Weights of a small mixture-of-experts language model, trained from scratch on English Wikipedia: 132M parameters.
Below are experts of layer 7 (counted from 0) of a mixture-of-experts language model. Rows are named router (the router's row for the expert), up (a neuron's input weights, with its number), down (a neuron's output weights, with its number) and show model dimensions 0-255. Each number is 500 + 40 x the weight over its row's rms, rounded and kept within 0 to 999. Numbers have three digits each.
After each expert's rows: "comes after" lists some tokens at least twice as common just before its tokens as in all text. This comes from a sample of Wikipedia text that the model never trained on. Tokens count by the router's weight.

# expert 41
router:578423535466526513494501479540489513462461531385453452430468493491498468552446533504507531504519471468484472567464495430486457483540448553547525520494435523545528546527517521482446447555484527560526556524425446516513474500466473450506482525466534452431529546463476496521499504447510510553494422507538548563535436495535520504593529466524492567483366467560548480465520545390447536529572575509452512461467486486494521470491457486495519524473490503459506486429537529514503439524519484444493438497489512551540552560508553431471530497487438526523551543463488466531464552458502540585555502550497565518533469435511476550500517546483486468576479502493533466491505517470517468456437433503518517541489525512544503507491504511449444523596452468446463515452437483546505523567447499
up0:523498395560476521470509418538495494473460568470446409502517548567547531446450483502479528433492455513510481496505455459507446476446533564476469424450492508506493480426536550542526503528467495500520511504434547524495443560489585540474505553484507452504466465424467480491498515501491503549455452508497471494524447505461531460459528524432489513466466494501508545491516490464493519417504539477503441377466509530567518508522454473492516462528522474558455540483519618570478438482486591529543535495503494520551527527483517494398476494516442518495452540496477495478575466509469507563595486561578521502506469499495473516490506508521425431503545478570520474468521461492472511502483513452488594440482429492594492565451461560441466528465431517407516485512491460487485514500506500
down0:432529492501475511534465503492443523485546529469504447432464499464539521566537429507436502469487429563478482457548509496509438510483537606488507492506491501524493423459432550471531459503511506405473508496572406543508421450460455464513466537481565544523488545515479505554488551497657498420513481556466525530547588485498499483505573531559497517499493485518474451558529535519469549460587517470539487502500448480540495507539490459421562556547468532524474473523540486434558549459458506495579487523483496587511470444514467510537442530451503529524550464533452484547511519512561501478492512539482490541433471526530509548521478445444519481549437506450506439456494461448473480512523539513523502479515528453450467469472591499483511547448543482488530501498528581538419482474494494
comes after: " the", " The", " a", "The", " this", " new"

# expert 125
router:558475540480565560606500536502457475441445520483549484535475459467499485519526480580545489524490472500555580541410447467548483509476485542500495490505511513479477512484480543478521543490450406583541509528518498588530418484505473481454548502448571540489537550481561473475449523503560489496553518522596464514520520421570496470564548429505505492535486533460483480496491485529501499489522565454534524546459467502491490487462478551534462486489516480513566449495537481540465482565555515533511479530482516500503491582526514433506472443471450509510504471546483481583497454476471492491560483561522479563427486452465502571467544551520497543490429482456528525467505505531552481452451537566476524475494444432494573547581550492424589446555399466466450485489524492527464542532460469
up0:482413529532616547547458478516526388514482476458551514411448488452537486494485502527479499517555570477467494584526530502536478589555475508546475482491528509438493489510483460512492491535469493526550500487458450525539475484524447540513517476434565490518477454476427447433497490474544482482530436533474487566485460469434494507444491461476507508540456540562472499483461535513469448464513503504523447520475542469467488534495472558467537487398488477461508441473441450518416543496511571456555520539466625508487454404514500440552545481507430513481444488463521491515475525519513428502534497491551473503468573480471489580506519523516552536457492513424438501523407544485581445494475487504515505489467457492520485522423487494494536435451485519547544510509517417500534486503514407
down0:481469434484527558508507433441448511467464485572521536503446474538495490472429480477492449483554592511483593488539471563547598537509473525482466509465525538485433528500503471480522509510423504468524467441455433501476504554503436534530510461528463440560465513525486530479481497597490559488507456591476463516540487513492524504430420425512494484520497476458433490502482478574439561578477506479500530466434479518496555491472539570479489533478469471552468440512449495433502511527464558491534516522461517445516485491498478491487545509532560451531438429460532481453474488551490405485511488456527457538471498479376477512536447470478474496511549523473460517460430506515486483589441435468486568498519537535515475527512560417498503442562514487542495491518506539452449539586472457
comes after: ".\n\n", " |\n\n", "\n\n", "==\n\n", ").\n\n", " Candidate"

# expert 35
router:514517541530515475503475459496440491410519485519536443490514499476544539526480484524434514456472411478554471561484510463466542480542420496492506501460480493503536478541501488488548465514473516530520604493475441460571486467485496480428493558439528468477466530448476476511465502491526519574554494481618462549499429394544511483502556476509459510494498474513542476504565572460532495470473595486495563465437433513476468439458487503494521545447591478519539515466542479520482508573497621518494465463542511513496537498579580506436526496468490476596533468459489487471458489450470545497521462509523505495479465467508471472547477528553447446538433490435515539460471528523517530440448426522582570569508481466527470536576499469513425514537432456484459547546467502525494539515505495
up0:458443638485456498499498446499430500457513529467501408515547473398490528561440478499485423480458472440465467496384546477482562508523532463548522498494513507505545520529527520540482496537565493534531521507432516514508545500474465457501483563480455506488481498479458485513438477469491509571568545551510441584483485504515568498488564537536582471493494500457467516498461435420483543506493470490521535432486512485506499444475537464531509552489476502495455409543540545473463523534459459522498468493511549545467448494555494535545474519519511511482538526547409554484433562547479415600537479462588553475419489545493503550478489491479428475530507515518452617426466561559477542511483543451488519483460507471469517495526505517449471509479495469448526500478477535497533561477481501
down0:492574514401517516468537466468518525508494513492515509486498469508450591495485491558530497490444509468523513528521439582464515536464490480482552530447567495487429514597467545537501532515469425481549507508507571451522536454488561523471512528536461482506461543469495478500515528492419513483439542498480420510524466450413533597492514497411450484435567506470483571529487490534511504566523500503545566521480442513449474509569448478459436502496526442523531537487491468578449496448529486497515504421512419522410509435541466548541483448552484547486549507569560500475525422478494500515514535568520540504507509484435526501497533425530522467506562510568427476502435429502433526474449478454521482495518431477526509432433485503539534525500522483457431510484472523489527554432546533
comes after: " |", " the", ":", ";", " The", " L"

# expert 219
router:564513554495542424522511511498509544496499488515478440519466462476507453552448449533575523546487441498496488533488458469472428446520534488478530532510463486441479508474513540538520485546492520571510504518469532461583497494448484482559458495447497462482525564572462560526501497485569493487529467459563512519594509472527471491592550445562464555543446468532519408462542553479466522429465627504489472515458459565505509530456535534533454478469524504459551517518516496547547416547580459502506482492502494496558509502505596467516517483518472546517518498540552490552470483475454525542550425487488541457467479445470432568483492490530470511463449435480513532538487554521531422505511439470480471495476496475570604486538505514502471462602461425476504528569516550571476534506455467
up7:490509491521477503466513454531472414457569524435399470529460537532499488463529489511535478506435519513504531452521488489462414556465578462517462498417460475431490545544449430486569567522486483498545444515486491475523511449540488493563485524463515483490583511467474590448504528455469505508480496495545482526456473478480487473543445518551519553477482497530407532515480495509540486502532526517489514471447501520507549531501457536440499454457511548570456518493503524508546485595453494498438420419414488581497500436489574537427509468421545522462499516442552525524461453399505552536524529509468469534448497515465522539459544502424510565521478461517601536468549474524467520521467491532547579525532443510508573518533505562432538529553476469500460509517495547480505482492522578
down7:497550531518591431498476546477488482524520555509433461494491492479482555504543509512483534486508534457515496589540498523415506559549488456520464457536459521519458549466470466407527468501502434499489521528532473435452522440468468482517497507518416499452511610508460584564477492539521477465452451539486541498478455430483508491503579501465540481530486483441459485492456515514454483609506452448479452488532448498437449526445511436588465523507530543471444449416552496440462462481444569547545515455499469550526506438532486474505477479453470420506554445507458491526542497518514513509508485536462539474579485554508570487521546466569522508460434452476501487544443550486593512452550526444515489459526496474432449509486547474522484479478555486508470459558535492514536465443424476
comes after: " ", " (", "/", " $", "–", " List"

# expert 32
router:545485530518499508550481515462487439450432572478533445485456511522513557559427568473462497555455520457507461543472427483549496464548455503436499512508425502441501533447485477554538493530528537542479571504488465551542507455520443466530490546425505467453545578415485533441516488450553492575515465517572417533524454448480507523469563480572443453497478506547536483512452527493516467487461554522551535478471516534498523507435443464426549429455560482526527519485459459480438484553525534445463386455438516497535456531530514451467485507426470475489509526460457486588480487461447488551551486531544504508405494383536500538518508559540452485463463475457486516505445488561540501431434476490527513465505495473537472549510538473448512501522467473509544499513501446529486493519479485
up0:484504502450514513582399473490517509398509480544557527524510458520503406478485500536523558503487530525467525541465546496478500462572439576479540436514496474526482473476503515443528534508582536509546532457493428502483489504485434448482527587483584412483460487467475550423399534531565508460635422484465424513532488468553501502590475502460501491491471435505480504476517497517481472489513515481512517441478489534529542519428492505455503562469525537479473507468541508461505532474512487450485541506501545464518459462427510465512476513490542488570496498415492556502491584449498530588491481434573538489531533503566501536481497583532473468493506491517575494463459532487499491545468544421503450509440496456513508524513516498500446434466515465517416530474530478483532455564510573
down0:445574472443515512497537517535580516487520464480444546541422485504536476412516523499536539505559527510453514456542462480460470540541539485541567442470489488513426512488614481529509534561495527490491442489496554532469544520486536493483465520466514495454452598492516531473509471487489489478488517559531512513501472476530526472500541525464413524458537442516542532500565550562479537496478417477464534496492472509410467604462596572516441487559546506548530516500489530556496504403455491534481567420478498482465528468482520514538492436524561433427512506517518456499515555557493504472468547460479496469503504530520443579525495500506502524501564556514546524516489366471535516535556550428544510472479542488512476567465547453546481513545465519496503562496476457450574463510441478
comes after: "6", "2", "3", "4", "7", "5"

# expert 177
router:534478597515519495500502551461457453496522435524532432444480518474477494563503512475557480524468475506463557526530517501471428516519471587544543519510482527470570454494554477466532536545535523530533564515455422431573493542491426511539476480449468453470596522469444509499492440531470466546510500489565575565541556489528452512603523469448478460517502514505490433442581509402436507482555498560516580454456481500472442478410473524528566442460501505525496422519555421464462449557494515517496487484501506512544445533561555495498500547508474435553486524460506503557539491544516515521587500464530484483507457504517517518463455502526559500505448499516486509522478511502448455538485501558495431474500478476524517539495516455497510518512388499436509532498442594533503465484455557
up0:486435490490524614478460521492486517484514412467505500550486547483453442534489422501492451481473563539475454513528531486443479435471564536453499487496511464502500472491567535493452475483553546456546476496453474432524467497447470492489512437425504535560600448620484423574533504490468477509530468460517493449488501496535461514544465524495476587504495463489503419520516514509486487492510446551500483536495463490556436491479480560477524445492477442555524517481477515540465490521601523520537461531506454473503518554550499476548515517534438453493516517471497497485500469529468456502557555587471516475483444503542510407541568472521558534527485462492416544490457453458426493477522473485573471569483507435582486409481419511534524474561528530570501532450502495446566459493552486
down0:501476507493506452501427524462518538436469453449461500528508504505476516481417521439491501426455541552528421505453459522557473494556477590485421449501450529488518403466498523448469441464493527506482526511555485480476523519544449500487474474510460483482461491498526502435573491523411522524432489532514486468534461482516532379486475500470450510474487523529474487573518463513477503496446386537572510491548466492550475497476489496533471503543535485527545585481498499579458427553551515446462538469526504476504519532553568483500519469481513397473464462494580468493486521543542547469558551482519440499552489480546534485482434504481460512486525479459480466458592473516478524529495494451617507482480552560544568552546615511445504447490509521446532452501466526496431477493458512
comes after: "|", " |", "-", " Total", ":", " Turnout"

# expert 154
router:540507513462533491531469524527388469505403485469503439472566527446499539507475441528532477520574436480538490484477503505478468456492470514523479578517453453472558497441509560524519437479497526579548465560554460448525504578544506521547381504398530491527534502447474557487473468438510503562525513470591467528589446465573523594509510489502486510519494534515551488481521538493400523496537501508476503470487510534488503478477493533510549454414454465498489484463436457441499501528530530500452501466500513521567569486556488473476510535565452540469574492511518503566534493529509510530601483526513563462452474456521477517485506459444536542475460471536496521478444575522502510518502490491518469513502464488555509550496502504459419517558444495485490464459426522589541504534408549
up0:517555529485523410471524460518588496474485568484477503522517428532518532513498442560533579468515499484514484558525492524460549518521454536558438517519520503554445462444476490516552469510545502478538497560493514555548526466518485541540452549592507516472515577510570546495500474459485531437513473542492510546558452487537472543569462450494479478489507561549453543517449488503499542560451482460570488489542485525526521479508458513526532530455483438485425458530474510435460434476531524508467502621509505461495488518480589546505524481566471530461545494537477461510522534514568523493568439559509484498603439488538540497505520490480511547491539512462495468527496522511420522511565505533500431475414434372476498529480548568439517515469513552526544556474431455588487491546489470
down0:506512526489342490443486464565507542515491490436476539525593486442540512523487554491501513460489486495492503601497457431502528525536514507498487516520498531479459514499420430456510517523466471454504449481507607458581568553406516495560511458485542509493482437484505537513488512459475512515459533515483485548508537479460445504553501476531441458447443528568434534513497527521549561437487565503499495472602542454464507513532522411515499540501538503506504476450488460506545482479553514466452517521590413498526499496502599496545472469460407558434483474601455502436532540516471524480529487545573481468449467456536512503482506533563467467566506529475488480500542484518425456483483487463460543468530578476443510479497521518485481503578515551534512552490494446491503452507479504
comes after: "\n", "-", ")\n", " |\n", ";\n", "\n\n"

# expert 28
router:476471544458516473538497583558458477506458532432521449435474540437475567485465476529536509514553521541499467518446448499528508459480467524533478550530498470444527502469599506464495505543556561592511544519459499492650526543459449503460454489474560461430584552467458513515458472495484465528511554512588476540566464514543533496521512357568454542579470490526545493503519466418457450540442535532495532438470460478486477532471560495479459488512524471568520439506533493509460463515558539508441469451497524523506493527520547476500492552513448554535509533485498445519489445443507520483514491461530577492499491472507484558474513513487492508528489425480503540488468501502476537537477453561534527501479466472532565508530473506469492478547448457371489464467440463528542508488426521
up0:526491450477505535443523455470501536436471521484503507507429493634525518525482495504530553512546451478520495530448534538553509496564544561462482489502466497511513471470520547563403508528459474498474442448454514495526469477510471376464503525465536507513466505488529501535485427477519498479451394490495453492514409498516407496536477424478485441472535508595424475508534545529530434503496488458530516519465563466530480417540505589459489577441465510489439506499536500514477542493539527436472464485468452496556564474497540485483542529483552485464458455542501519477542547508516437529519524480524463526529510418560526486533455441546530494522513499452532539538448566510470438456527490476495496481427487435528472399497542490509466527533547547562531529477480552466512513567601471
down0:484482469509437573424509476496536456519530473503529481462508482510490433482482405451563574503512567465453497452459517451510469506512520523483451499486455507572557576479458503485522514467506530475459500447500511545475494546425450452420451500509471476406494457528532512417445466576471439549426463527541465444518542522436503550503442539477450437486510507548484482536486520472447484459582521429471529445468469510530486494524571573545522441521562479534509467491498548514471502449502482443461432480455485488508414550451530486530552496539587494456505522429494501443482531529488503474470538525492479540532500469508420573549523550503566477514496451559523460514431521547489446541432556464508494493519564458501492558486596516472500476473523538551489479466463442538542426506470495
comes after: " of", ".", " in", " to", " for", " from"

# expert 60
router:528419550552507496583538521474426435502415500486495457428522485460499538584518521513503522551522478476430465505484490471516499383577468516499580525513479479462596500476526449454438443521446477565488514518482468427478457510470500490538499481457531434451549569474511503503492461495533522578533500522550565583502483453518505520563532470558458491496412446518456488433584493413548477469508530561462531483425478497502485504492419452505473496498492506469464480476498493539509469527594502461510487496528541500533545482538546423445529522490458471518512505504486451536558454456549559539567527516459505476497449489513465549505509554486515513581439535498484462492482457498551492511462438449527405430506471501587489523514467499431530471566488503464479528477500497554445516539477517
up7:471456467550543531477481522495550497506502519513483483434511497475466487505555539423499515523508431500450491457517521436557529441494433544554532525493466482521578507508526484499471463465501461511493518511517505509493450501453607467487548507512593499421513435447562514540535514509511469506511530473531480487498501500509560429465534484399460566495509443607537482500549464549581491452419557537561468466544468565523478494481493491509493476550499634541473517508541515504468487519490557513524506535478566473463576491497477534519496555513538421485466476516506509531475495521503502529599512482515576460496455447511539517538532553548485410527534428503467437418500500515398554567463465451501446435551529501555493512440475454434450478502483521487525432547449477532458554505493473
down7:537542538540504572407472470479513462521494592433549470515584520476435459443556439441501427506508419573491510468546524473430524480492498511506473563454435474604482495455480552459439443494491510491488512484464472544507488449524516458486473500508464537513514450470444530453535523520496509485460565608530530491445513576532490489469498525438473494467544527516526490520498559509522484495509488590511506449499482566423530471576533505523582566474439529556559445481541553492557542408528516473475467547471548533481568463563447535542464512485589478494484520537501528489514521482469418455423521509521521485533503533499532559535517493448486489535491533513491526459573493458469514520480517451437457496461502504421526458474515558485467477461477577494472494499537530554464497422517521
comes after: " the", " a", "'s", " The", " his", "=="

# expert 3
router:557502542444534413470481551484456509542508549441478428466499489531502475553475494483505468454489514507507498499486423422546488494543501546478516565508498483461491570492514519483466498619510498564500549551426488421620522560491448453523429532422526489490533515510493535486517488401475450596465486493579497536539464529466472531569501401506458479502429502551518452494485512460517528467428564554529542464445425473452537510487457484478425503431528492584515496463490455474494512520508518508496496511487479501504541509552538464473564503534470492536557520456492460500458501507579470530612497497481498508488417416474478503522468546497512550523469433506503514513525489440484524490452483492533558509478545470503538492495480529440532536522465465392399467455467498470494501513468498
up0:528450600483514477495452495521488517521531520493465509494492480486494424519503406496550548484486529485487466520474486540518571527531509530517494554542558499489427457503451489466487443466439561500527509467422512525545524534441527434482499600552502482421486527494516497473499510408486504479505489552510457523604497520509554501488488496503534540528438483529523475486442494447556521518484518559515509484449403445473568495523499556539444512419529506515483519511495521524449512478542571413422452562563537492513501529489474561505502484534472547540516559499480456469472543437538430525598524439516435572495439489487525527480504587486404501511475462456514534520482559460479523545549467488521496570459454463651523457518429452514529512488508491415509469520482470474514506498481536
down0:472508525492493423471503529546589489549505479466567515517544436524459492462498495493525438516460467488516454525521497563525481484458465458482475559515460481468475577522492457525538482459545411522447494514555439490517493596494575488536493490458497484509476503564469406502489460501476497583564570532501482471531478628495502503491541550496557524442495570496406577494445495512492508489424487504526510519580509522454494512445481538489488491486484442484491440618484485487491465449527479458505518461535446421470474511506494544558481449499500558532514505519538530479509451525513431471527555447512460418497538491545474484413460554540560518504468532524602529559506477420496538542483545511544555461489507513520518522472538546457548462453415574449517544489454540488472499460496449
comes after: " the", " a", " The", "'s", " his", "The"

# expert 10
router:488485558515541529552462576508430423510453548479535493495469490419506525500463436506558526471518478509479485495440448454538472472508477500415470531488497554415539572464511547484512496522590546619501558546433483491661490510449463489498506517438535424484539527497462517467486465481475461504494470491564466521594475483526535450585526425571511487506491545546482473504539469464423487541461523490468502465486466467455498532472477498511444528470562428534521511515488472486453468527528536510491486504497596526519545510511557464463497534511470519560583571528514448575542489494553463497569496549499499471495466500537487546491514533508517511526479395437481499501531505525509474501494512579471452518491475490517562519487489534469450484517437447459509493544405434522480453536482469
up0:490493514416529491521463561567411512476490392475473489447480565434492476479432534465428455519458503599537499383469450491460485498472480462480520504541498500524528491469477501460546500517528569535465505447428477459536481505533492552391477409496534572484514560518490517484556472492477590551515563478510499488531570486482512556490547562483525529516407494451517443486497496476522483548522450521490529533539541467467438531529510545462506449510535541512491483499494485551529494470477533484523505494562422544507542473533471527492431490473474533583575493521500418470548457486506509497614538495531543489500436532497499487499533506517480456519534474478539540480466568522506521506507473433505492426532464551569491562468449494532570509497468460429481518570533482556590523505471546
down0:375431504527449511488540515520498472490454508519468533452474518483470504433495590458520504575476461528482545519495463417576487532488550457511500494509463562477508468484481503591555506424522492577498467461508482549482487531439536524522525492502529505455545507515470518540462484570472490481467489489593546432483507722455472540475483501565516515426493516439510552549526518500426524533540524466426539538512522503577471562522469509498496487481522525561533516439556499511484550378457500479455463497483456503490495488439500538487506479499482438565511506530516467514502506465445538587473547483445457491466428494576458538498500502506504525550511484505553502549504486516439518429494527529478528467461510532467551552493461516511523515504480447495541475505473496487487551570501538
comes after: " of", ".", " in", ",", " for", " to"

# expert 53
router:592535536539573538539515530538512508438472508450465427522525512447490483518458578510472495523482490514525443567430508473464485467505482526484535459486445491500497540459512505545519537487487525527541589493502502525559441498504459489464492525469525418399512552524473509455536518460551491478541490521592495554484417444511543548466568482496515509532453506537536458469534493483518513529469467489504520453433519527506445436458462470497501515421547513488553520428566492496510453539525557460540427480498515557493485526507564448475535581521526551505500515511481489542427509457469490568563485552516568488481500431546566511537427550481477461512445560442435469482383527572554478472451456561493499486519475507517466529478491557402454491599474413496505497463462454528485507497504473
up0:556519576517503548512509484534575498417542493401415504495501492483494450435484521522407568459521510502550490496461523455555536420524456578536488503511512486528476532477522502525543504459460543571564553502529519487522489479506477515472492488503588441454514488517532458454453489522523498514507430395472413583539467509496589498508533530478537558524402485496446447531480505517495486558437473534460532483445515502549499507500450516488472510509526431475536500394552446545556475508518505361518448484522522507541497463489558489531534502461465558482498479466524516456514433472463510530494548594493544536512494426456545533512440549472523518451489488481520449509530463470457456546462435496459551476545494495451503516480503526481456509526463472509474480468572452551494481468521405
down0:503545434440394495493520508500607467420563538487538563508493488485463466453544476558527447444485525510589484465480552451506530471516560556560483461525548484557485576515524455474544510437448516549566479450486474471529522546481504575476457459506572495467518468587556540484460465489487470466481520496536512543468465526508492482502470510504545446482483553535533529502540475527489516527461459465460640496459457500511492471497574456552530540543550501499492506513468449484477590476522439526508478463462478454492434486464538485505467496523423506483458494581495473517453481512587464498511521459522517514464539510428475489561487513518488534505572456519492560488517459514476493406527560511567491505505539468446566559535492597521489427468523481487545437509465478404490493510485439
comes after: " the", " United", " U", " of", " The", ".S"

# expert 148
router:520491513485597554534470596454445480435457505518471427434490564472491500496458467512543464523579458533526569534465496453461473471503500501487466517519457496434448560447554513417536511541484468543575542554450436403479454486510500465516452590496567447436482521480472518465502495423512447555513517462597471514579416509479495477561535472507507509513444540529495430457569560444440475430553519544500496398509541495518513513501503520518501441467548451512476521476513483510481436551516562431461516453511475509522513475561593422503496466507510456485513554442570455548507452508529465528503509502468511489494489440486432537461467530436492546454499452503509506502445524530423529510472486447544537488484490474559505498510495480496451498519489449475500530533471447547475527510482460
up0:546480533472478454491493553491504469563551435481501520501481504447493452528565539474544513445516523536485493539493472542480544511547522498492530501492501545519533459504561547469560566540502530473496563466477450522517480440453504457421511492472392523458504551550474500539480465478476486565502493461588590453429504500578559567443506505432503462445477503439524507543493453497495489555492528523522530382493522507471467425467534543570549495469493599504520526524507487605449438564498551533511479450573453467526531456512504459506503455517465489477495550555462522526578496464520491500529491508479456528496558549484598459446533550423496536556489429500543481546525448520485498500528557440541481496536489438457503477504441574549459560558484504486542521526431544501427492510512462
down0:480484505450449520508487466510478519507499486520536509587556454485468450466469521562485549556515501512471527595461531579464470515537590537469520462467499479516488478467445531489488499541458368518525532468495500469481463526507534535465551502556482507550488459439510516497558603529402469535479515546466463454508433464537438547377502566527424484505520454512434457481449496414484538471444497498422490539588491565459507453510518428509488529455468536503501453440508490499486446488533498521508558478489464534517522419460520487599565450549465446478526534557520417456477549481456577528496508497495562526495470552475555447510492508468467468456569478483479483517431466433499515492484512468501478439533450459539506500495540496482458459487573450465480501451504472463499532524492529
comes after: "0", "5", "3", "\n", "%", "4"

# expert 165
router:536508530536546562501452579437426443498501540411526420465576570449485522535428449470501449498532442473511571540499465499524497434481483507522454509482452505481500519446484568465569468570542476607553472503529473473512479472516505480534481497436529405421541455464448549437435482499511498602523534475631449534535498451563521535516533513479466558512483484505540486516556507483496548504531521498510498474457488466448556469434493527475556484470503509507477479497494494450483514547529499497502529472504475512560498494541475445478505505502458613547565504483545475536532535463488515528544442462481545448448470495430469519502496467509461582494432493473439488511435546489533519502451460585498484518469452504516508526489478503497541501604451458442484489467481448510499521487410492
up0:560469508522529439548480551466524539547504463499498455500495510505478548573452470487452584505557452449510519498492469456465461504481508560528517539501505500474591436463574437511530415514529520501493523434484529461487491473530532543449522465534559514511526459495564552410513465598486541492485596506491504478494571493498385473501512497480497531509487482508490521462550451482494521549535565552453540547500533458580529522521540507519501482506522517509543472499470510513454490502500551442428478553454482458532489513490542546517554582496478528456469484439576483460486515522435492520586436509495443444425502546464497431485517541497578477483447538484485556539560522448549551484510491593498467519478485585543536544477495470509566394494485482503499500449545560533397552489521513
down0:520539476426512484556517490451515500471471548505525496500456504483521482572521562437453487464477531484464555524513440408570459523506460486545419526528479518530426479497479525529494543521424510519552474532513502417478539525470586487506575526517503533546520470509486523535592484528444503539468469501543536520520435434496534481472401520467512526491594522482485518460550466543533555510472494532526518485492467377470402522586471557523530456517494527530475530467450498478411511459508499512450533528460517498479536534523479469565538468535488562529531509534540476506469487534516489493563542469536466572442519519513471529448593580532496514582504480527533515531471513536593496464423572515493514532569528466513520596509496478591525547493520458491472545502516499462572508494501423
comes after: "\n", "-", ")\n", "0", ")", ";\n"

# expert 231
router:523444483523522489538508483523499453497517513530482507483420482427514477613409496535553441518533520503517463503524546459535484463542489509484512535482460515491535492447486503511490461510504487595559590504476480503487488528410431438504477505513510430458550531553421493526460513457564526522594471500538501509548398424479481475519505456491462510471394523529503406506503521431523483477476578538531552475447492521488536496465447523551482512441481499527483503519558552524467473553531482463399409472532500487544537504498492467469533469479412465546519513505493465487541529495585563542557496553459454482534511465510422523439483576433511439510465532478520455519443515532552449519446463482553467499469461515596469531514479475489577456550456484472469531531476468521471484522534461
up0:591546495588500493484589496424503537537480451526507532515487463524499559516446538539542469443512499441469460508542500501559528540542498487532532471546485518483533464518489459452543525486481582587507554443434482566501516538470470469541518492527474459536520584555503498492534562474488515437553407505512508444481467494505549460534568447542499470561500525547564442515470434465551510466520477387476451459440550530537514480443491493519523488538503501473509530496517540505435467530516490487483485504494562507453495489556438499495506460541488441524523498542489398502534477508538478539523460435580500574531436440534405484494542563505524485451436459494525505555536475577441473556461476516494467521484481481475466525503485508463500474515444437549498449489455481612458439542428497
down0:491523542545433477455554475486494459460559524582514496569489480571518494552503581540596464461483483493459434500439453464456507486415445512470513494570544525479462492442436436525482499531550544482457462479425478557421438512492489538590579443469541492449486481543569556566571507510497416460509455402549496463547530511518528527488507533488515535535525532498507494533457514543542550543535499478429517503525510484522461467495573548518476485511466614512479464583501546503539516462540547577499487516567541529493470492500525460454481542485463532484524507491458528534504503492484477511415491482487487554444493489483526546480452476572558519473458485513467472470479514469484452514455547486459518502501483577547500606539525471521468493511455544528495456471508525529589506408522488
comes after: " a", " the", " an", "'s", " his", " this"

# expert 216
router:526497508527546462546535521520471489506450464470571437440489524510543475497460451458471533481515496476505549507457505429468433470534493508550539512464482449521472597462528548487484451565498510539437472502559515468565496561529447478434463501477502451482524493502517467514476439417527510531562498534563515458578443419549529517503586439577540521539492499460546477449488469513461482533542519527482511514434502508512512534422520499529431484488526552526536485460571476554492452597519471419497453559509466436524516508557577425507516532504415531480565482465505471577511470494488525486520443543557472469485491437456477475493501472549453551446472542484476540450480546478503556510450487525538472522479489416514524479582515541445491463546424425481509398513494510551468560491469465
up0:466500516447581481576484559544496523476452475497531536536538437458522518492440473475477523525484447468499499449539498473525508568549472539547492620419481417523504480495507529524533505471462509471557488427544522444494486516520494513522489522528524521505500542499501506443480496473491475588487509507470537492566424480551389596613568510491503534544498473506483530500458554495547539487475514548409480389511448393524477557542523455529449478468541483484559536489453464512428429519495487477530545418514580477529492582512520499527511546515511542477460446450459480533543411523521437499478530556512466507498471437540512467486502475478543520469477512502453530531481530545499535624502510486449551456444505473524560477549535482509528494511515449486470472507506501495536536514521423
down0:552531455445494460473518529494512517563476485446507468454470515485458442402536525486515446454547478510496546503535448535495503492413495453540461541475499558473548466520517507512492476560481527564496510492524506529466485560558574459553460576536469542531442511500511516441529529501506469503491528472494504440453523471536485512416482505506509520476478444482528569494584470550440468480531587454537498494502570479514492579466455539438519520531430510464503442474547497489443542544475509488469476539359593470498481432500517487490512467415482524482462438520512455531523456474598492490430545434494435501502491425474524499488502474499578454541493590481491582518523527443526497486516545587503445549471515495550490458541429493474494479498468465517513444490465473513464545602494566
comes after: " ", "1", "\n", " (", " $", ")\n"

# expert 49
router:459533534450490478605456578449480439482452548469501455463499480479517565505458475492522496507557480470501533524485473402551467466536497480490440533486504492403498527434584530494534481540567551551552546478479466483625480510524477461496498523490517438414552499545487522532405472526499443455554474475570446525532481501519514454556523402513515447520508501527458538562579525486484527531514549559504489513456483533515472493488545516537517501475507424546470493496488492505476473543537587549533420513456553528506546567479513448490528507485462505487542532482504514526501457444472550538535503511475518423429505445514494562496505503464506543593475440485503511498422541538525430468456463535431449533531500463523561533522487474465508463508430481525510477509375489537486494558474477
up0:501523501438500524578476522543526492485496471494516516465504560559494516506484456476493522564529469443468401493465484495525478477518452569527499497494442480560439498451528476556451495489538553530462510464488553533531476493573464397563502530495515443572588567482506520441497542440495499558502481437486482504565414493473504491535494494491458492432512484555521518468513562470461523456398454457516437494489522574512500450457520571455444578462490439500449525525629541547483543488452460506522502502499515503532480555471502489457531519499537550418522512472476514524496472499505477521483534462532512510524458410512507507509528450578490551490500497432439456610530547426454513514512489483467539505440472485512556501491568491457520497469435561543490453407461530473547510523588475
down0:427488429528470451460552539526431555492488412467605437471524498500521464491437501522546524534460493481557495523489526433528538509474437486535475440486445446454557483444445522454529458511535549541507516414420496427496499566510510519421493445566561533414503432543507475478516483566426521463508544438592468493519518522535500475521483493484528445538448472507519485456560481521484521522511449496478568460407515427536456512512548442503527489478504552477497489540456501482477466444520540526504532565494488507468513511523513482474457492516466547526516549511463525474473557542486457452483494571524596470532538500491489551588509507535423436476524439514508454473510515531511474549566505531435478482517445508560490493405509398506535554538492520469541465551482498513497510518449459
comes after: " of", " in", " to", " on", " at", " for"